Weights of a small mixture-of-experts language model, trained from scratch on English Wikipedia: a variant of Muon for the experts.
Below are experts of layer 5 (counted from 0) of a mixture-of-experts language model. Rows are named router (the router's row for the expert) and show model dimensions 0-191. Each number is 50 + 15 x the weight over its row's rms, rounded and kept within 0 to 99.
After each expert's rows: "gets" lists some tokens that make up at least twice as much of what it gets as of all text; "mostly gets" lists some tokens that are sent to it at least half of the time. This comes from a sample of Wikipedia text that the model never trained on. Tokens count by the router's weight.

# expert 14
router:48 34 39 58 47 48 63 50 63 27 40 60 74 64 57 65 31 63 48 37 24 58 31 61 35 55 63 64 74 94 32 31 49 64 16 46 41 65 55 62 48 45 59 52 64 75 42 62 60 37 41 52 36 49 67 40 49 41 51 45 66 31 50 82 39 18 41 60 39 57 40 90 63 63 40 33 48 66 41 66 22 54 67 13 18 54 52 61 45 61 35 49 49 23 32 33 78 64 58 56 30 36 44 54 58 42 81 46 43 53 25 26 51 47 39 61 34 44 48 27 39 73 59 78 45 84 71 35 50 47 55 48 53 56 65 49 38 82 44 61 33 67 75 63 50 75 73 38 58 48 51 52 31 65 67 65 64 41 45 47 16 58 60 43 50 65 39 64 41 54 56 59 72 47 54 43 70 22 31 56 52 36 48 55 53 47 68 67 46 53 55 46
gets: "er", "n", "f", "ch", "en", "g"
mostly gets: " hand", " Che", "ch", " Bro", "per", "f"

# expert 18
router:57 54 69 74 50 25 84 39 67 31 32 66 40 70 67 58 24 47 43 46 35 35 77 41 50 52 71 47 59 40 45 44 64 42 77 62 40 78 77 64 41 52 60 58 47 69 32 41 54 42 51 50 57 36 63 44 50 41 24 59 52 35 44 58 35 49 38 62 39 53 64 61 50 43 56 37 56 52 54 43 38 30 41 63 30 44 41 76 49 28 43 55 54 52 31 45 47 70 62 38 39 48 61 39 71 36 48 32 48 45 74 34 84 37 56 51 31 48 39 42 76 78 32 58 40 53 50 52 38 55 59 57 31 74 93 51 36 73 57 53 46 52 53 40 56 62 49 34 55 42 57 37 35 61 74 13 61 35 48 50 44 55 73 54 31 48 19 53 59 41 66 25 63 40 61 62 72 00 41 69 24 50 25 53 58 61 82 59 39 49 22 65
gets: " The", " first", " the", " other", " most", " United"
mostly gets: " The", " most", " main", " other", " Best", " top"

# expert 4
router:58 54 65 56 54 12 33 62 68 46 18 60 63 64 74 69 39 51 87 66 53 29 50 41 53 57 58 23 70 51 52 27 79 46 45 60 43 49 61 24 55 62 60 48 35 35 35 32 58 43 55 92 77 25 47 20 27 61 62 21 67 27 59 69 56 52 60 75 41 59 63 52 58 60 31 46 42 50 41 59 27 50 46 30 43 48 87 60 50 51 32 61 52 47 33 49 51 60 75 42 56 25 68 53 70 48 62 43 54 38 51 43 60 58 51 43 44 49 53 38 44 60 62 40 67 70 75 46 48 48 53 57 48 77 58 58 37 67 47 16 50 57 48 41 32 59 37 47 46 42 62 73 53 44 67 43 57 47 41 44 38 60 36 77 33 42 16 71 58 56 72 44 78 58 68 59 44 42 44 72 44 67 38 76 73 64 73 59 35 49 14 45
gets: "s", "ia", "es", "i", "z", "y"
mostly gets: "ia", "za", "ya", "ura", "z", "nes"

# expert 1
router:48 42 54 49 49 19 70 39 63 53 36 62 69 50 56 50 57 78 64 53 52 12 52 51 49 43 52 29 57 71 38 16 59 65 57 64 42 64 61 36 36 39 43 88 38 66 40 50 56 42 37 68 78 38 92 20 45 29 21 36 60 40 49 57 51 49 51 67 47 62 61 54 57 64 49 36 57 47 44 58 38 34 41 50 65 56 55 35 59 31 45 64 10 11 33 61 78 58 68 43 41 44 92 53 66 21 61 14 48 47 63 30 58 60 59 64 61 60 47 29 66 69 62 69 44 46 58 53 15 61 66 61 39 58 46 47 45 63 45 51 32 56 61 46 42 47 49 29 29 57 56 57 38 47 62 30 71 40 28 42 47 42 48 79 56 71 26 73 51 47 51 49 78 47 33 42 50 38 50 39 47 36 25 49 52 43 71 74 34 54 44 48
gets: "0", "9", "8", "7", "1", "6"
mostly gets: " century", "9", "8", "0", "7", "6"

# expert 25
router:46 49 64 67 62 55 58 26 66 34 55 63 73 43 61 44 50 70 43 31 39 25 52 53 46 59 45 67 81 67 33 43 61 58 45 44 64 53 69 59 44 42 63 50 30 65 44 46 31 36 34 38 57 56 85 44 43 38 47 13 80 33 39 68 58 63 46 74 48 74 39 66 54 63 52 41 44 51 78 60 17 50 70 47 49 47 41 46 33 37 62 57 30 31 48 47 45 45 63 66 49 38 70 61 64 52 65 36 38 44 56 49 73 64 64 45 33 20 55 45 69 63 53 45 42 58 51 45 45 61 70 70 27 77 47 27 27 44 77 52 46 58 54 29 42 66 52 49 55 65 54 46 39 40 84 49 71 56 25 41 16 50 36 59 30 67 45 77 56 39 38 30 77 64 39 41 57 20 41 83 69 59 45 56 50 34 90 69 27 35 37 73
gets: " (", "0", " \"", "9", "5", "4"
mostly gets: " (", " \"", "(", " [", "{", " “"

# expert 30
router:45 74 72 62 39 53 73 21 87 32 26 88 48 58 65 56 42 55 51 43 21 48 84 55 36 64 59 28 74 59 32 37 58 50 51 84 26 72 50 32 62 65 63 47 57 65 35 46 42 56 48 60 27 57 57 47 46 22 54 49 74 43 33 76 70 47 34 64 52 50 26 68 62 56 41 22 51 48 59 45 31 02 56 48 42 43 38 68 64 58 54 50 31 45 30 44 54 57 51 75 75 45 60 39 53 46 72 26 52 41 44 39 66 54 55 59 53 59 35 47 56 41 32 46 45 61 77 40 47 80 84 65 54 76 56 48 23 66 66 31 34 72 76 29 32 59 79 43 50 37 47 45 41 57 54 52 69 38 38 29 53 72 46 64 22 65 36 51 50 55 64 39 50 56 51 55 46 33 63 32 43 59 37 40 45 56 55 61 53 43 37 60
gets: "o", " W", " A", " I", " S", " B"
mostly gets: " W", " Jo", " Be", " To", " Yes", " Al"

# expert 7
router:42 62 82 54 59 53 90 46 46 60 37 55 60 50 52 78 39 59 95 38 37 26 69 53 47 46 59 57 37 54 21 32 52 78 43 48 57 73 59 67 50 34 84 63 44 65 43 27 39 53 23 54 63 52 49 54 44 52 20 34 78 27 33 63 49 39 44 76 42 34 68 78 60 50 32 43 35 43 79 43 33 50 50 38 52 57 50 54 34 34 43 61 68 31 33 39 53 90 64 42 45 29 57 44 47 50 80 44 35 29 57 24 57 73 43 44 64 58 30 33 65 59 65 69 48 55 79 52 44 59 42 55 39 51 76 52 38 59 40 52 30 62 53 51 45 50 47 53 50 49 59 61 50 41 58 53 62 11 30 48 34 74 79 39 31 82 26 90 35 61 55 41 59 49 42 41 48 59 58 66 54 45 57 56 55 52 53 61 53 45 34 62
gets: "\n", ")", ".", ").", "\".", ".\""
mostly gets: "\n", ")", "\".", "\")", ".\"", "})"

# expert 5
router:65 61 55 73 43 57 90 62 59 49 41 51 62 87 63 72 52 61 46 47 62 37 61 54 59 39 70 43 29 68 50 25 59 72 31 41 57 63 49 38 30 40 67 52 50 67 29 60 76 39 22 61 54 62 53 50 40 37 45 43 50 28 41 65 67 49 60 66 42 68 46 72 84 51 61 36 23 68 40 51 41 30 46 34 51 47 42 72 50 53 45 89 42 38 48 46 53 59 42 66 65 45 62 41 40 32 61 40 54 42 32 44 41 84 54 53 38 35 33 38 87 73 77 61 61 74 59 62 49 68 71 50 42 65 40 28 44 60 78 27 72 60 58 31 55 54 69 37 21 63 55 48 39 13 56 42 57 51 40 25 34 66 76 59 51 87 43 67 59 48 29 42 66 50 45 36 62 40 49 53 60 48 51 44 50 52 65 69 26 60 40 73
gets: "1", "2", ":", "y", "ly", "3"
mostly gets: "See", " Preced", "=", "Th", " By", " Website"

# expert 12
router:38 37 71 68 61 43 63 67 69 30 28 56 51 49 92 61 36 48 57 26 39 19 77 57 22 60 73 25 81 72 35 35 47 55 60 66 62 69 55 55 48 58 76 57 39 66 45 29 58 35 25 61 52 35 58 28 35 36 47 31 51 49 32 45 64 49 45 60 31 59 64 61 74 65 45 45 38 42 55 54 53 46 57 42 33 35 47 45 58 44 54 79 35 47 24 24 53 55 78 46 31 53 53 28 77 50 54 43 18 43 52 38 40 68 38 38 47 41 50 34 81 72 57 69 33 61 54 57 42 51 60 70 22 48 48 48 39 78 67 27 56 72 56 55 30 72 52 42 53 79 62 52 26 29 50 38 70 53 36 43 39 33 60 42 47 72 62 77 80 51 55 31 55 50 37 31 49 47 49 55 52 51 33 66 41 47 66 65 48 22 46 71
gets: " ", " re", " at", " two", " one", " three"
mostly gets: " two", " three", " one", " re", " four", " five"

# expert 17
router:61 59 56 53 65 62 57 43 58 43 39 69 59 61 56 64 50 53 71 26 22 57 61 38 24 64 54 50 42 74 56 40 45 35 34 86 61 53 40 30 66 25 70 46 48 50 52 28 34 33 55 62 38 54 57 54 36 41 53 26 59 24 44 63 57 41 31 84 21 46 65 71 79 65 37 47 22 44 53 69 56 31 64 54 36 58 85 64 58 67 33 67 36 45 44 34 71 69 73 45 20 32 68 52 41 27 51 33 52 37 76 29 62 42 59 59 44 34 47 69 68 68 65 48 47 67 52 33 47 63 50 69 24 64 91 45 48 47 54 42 61 66 53 40 32 78 59 55 58 78 57 47 59 52 83 59 55 44 34 58 42 59 58 55 23 66 53 63 76 41 67 37 73 73 39 44 51 48 47 78 56 71 32 33 50 54 52 64 53 65 40 51
gets: "s", "ing", "ed", " not", " to", "ly"
mostly gets: " him", " them", " began", " moved", " took", " worked"

# expert 21
router:72 42 53 68 35 52 71 47 65 33 67 64 67 67 49 69 44 74 25 28 42 54 47 61 47 45 64 46 52 76 40 37 59 67 47 57 50 57 42 47 35 38 86 45 34 47 37 39 38 34 55 77 81 46 57 51 39 34 61 59 50 23 55 53 68 46 35 56 33 65 96 24 61 56 60 33 32 24 64 67 34 43 53 47 42 37 52 53 40 49 59 71 53 47 43 19 48 72 64 49 31 38 82 46 58 42 64 33 42 34 57 48 64 51 46 62 16 42 48 28 71 55 73 58 46 64 36 65 51 59 63 61 28 39 88 45 42 58 59 51 30 58 42 33 35 58 49 32 36 50 69 54 43 37 75 43 82 42 44 42 36 77 45 38 40 83 41 61 71 51 66 55 83 77 31 43 70 32 39 56 64 56 38 40 49 29 60 33 43 28 40 59
gets: " the", " a", " The", " an", " his", "The"
mostly gets: " the", " a", " his", " an", " its", " their"

# expert 26
router:59 79 63 68 50 54 95 57 53 33 44 75 58 51 43 56 47 71 58 10 24 23 59 57 26 64 67 27 77 49 28 32 55 54 66 62 70 57 60 52 36 56 73 54 52 51 35 39 38 65 43 76 48 36 43 52 36 24 35 38 74 32 32 51 62 50 42 52 37 63 67 81 50 41 44 18 29 43 38 59 34 49 44 68 21 35 42 63 25 35 58 55 63 21 36 43 62 75 57 40 32 23 66 56 48 36 63 27 42 48 62 59 87 57 61 74 36 39 36 34 48 40 59 43 48 60 61 52 50 59 46 68 28 63 47 69 51 56 48 43 69 46 53 33 54 61 86 58 50 55 64 57 36 37 59 57 64 26 35 50 19 73 49 52 35 54 35 76 60 51 42 53 84 49 51 52 50 44 55 44 50 47 66 52 58 32 68 52 54 46 54 71
gets: " ", " |", "0", "1", "3", "5"
mostly gets: " −", "%", " +", " Goals", " yards"

# expert 22
router:60 46 89 61 60 53 61 46 60 54 31 85 54 49 47 64 52 43 55 55 47 47 58 42 64 53 87 41 79 56 27 22 57 63 45 48 53 61 69 22 30 64 57 66 23 56 37 32 64 42 28 52 68 70 70 49 52 32 33 70 70 45 48 64 34 35 39 63 55 87 71 60 69 55 28 59 58 51 60 67 30 29 48 54 42 46 53 72 71 36 51 72 45 07 49 43 59 64 49 31 59 35 55 39 52 38 65 28 52 45 54 40 61 52 59 46 23 38 40 38 67 42 64 50 52 38 78 57 42 49 53 62 56 75 61 54 33 57 65 32 30 62 32 35 45 51 63 57 20 46 99 33 43 43 57 32 63 37 39 43 38 52 58 64 55 67 33 54 75 32 57 41 54 60 45 36 76 46 41 46 33 47 38 92 40 46 56 61 57 56 36 51
gets: "-", ":", "==", "===", "″", " by"
mostly gets: "″", " Coordinates", " Species", " Website", " Clade", " Occupation"

# expert 20
router:66 57 58 53 46 28 48 61 68 45 42 51 63 59 50 66 25 50 83 31 58 36 41 61 57 57 74 48 54 55 30 27 58 77 53 53 42 50 69 20 52 30 86 60 36 38 33 44 32 39 30 58 63 39 40 53 49 36 25 46 57 40 30 75 72 29 37 74 23 75 58 56 45 51 51 52 57 34 68 63 43 30 56 40 43 25 80 48 51 42 56 47 34 37 42 37 56 63 65 49 32 50 73 46 54 49 59 53 22 36 51 27 50 78 76 70 35 43 48 58 42 55 46 48 47 55 68 72 43 70 37 57 40 47 43 59 16 67 68 13 38 60 78 59 51 79 47 65 43 54 52 52 38 58 37 65 35 32 08 36 22 63 55 54 53 71 50 69 32 44 61 52 63 69 52 62 52 34 55 83 64 73 36 74 45 40 53 69 59 68 42 44
gets: ".", " in", "s", " over", ").", "\"."
mostly gets: ").", " over", ".", "\".", " in", ".\""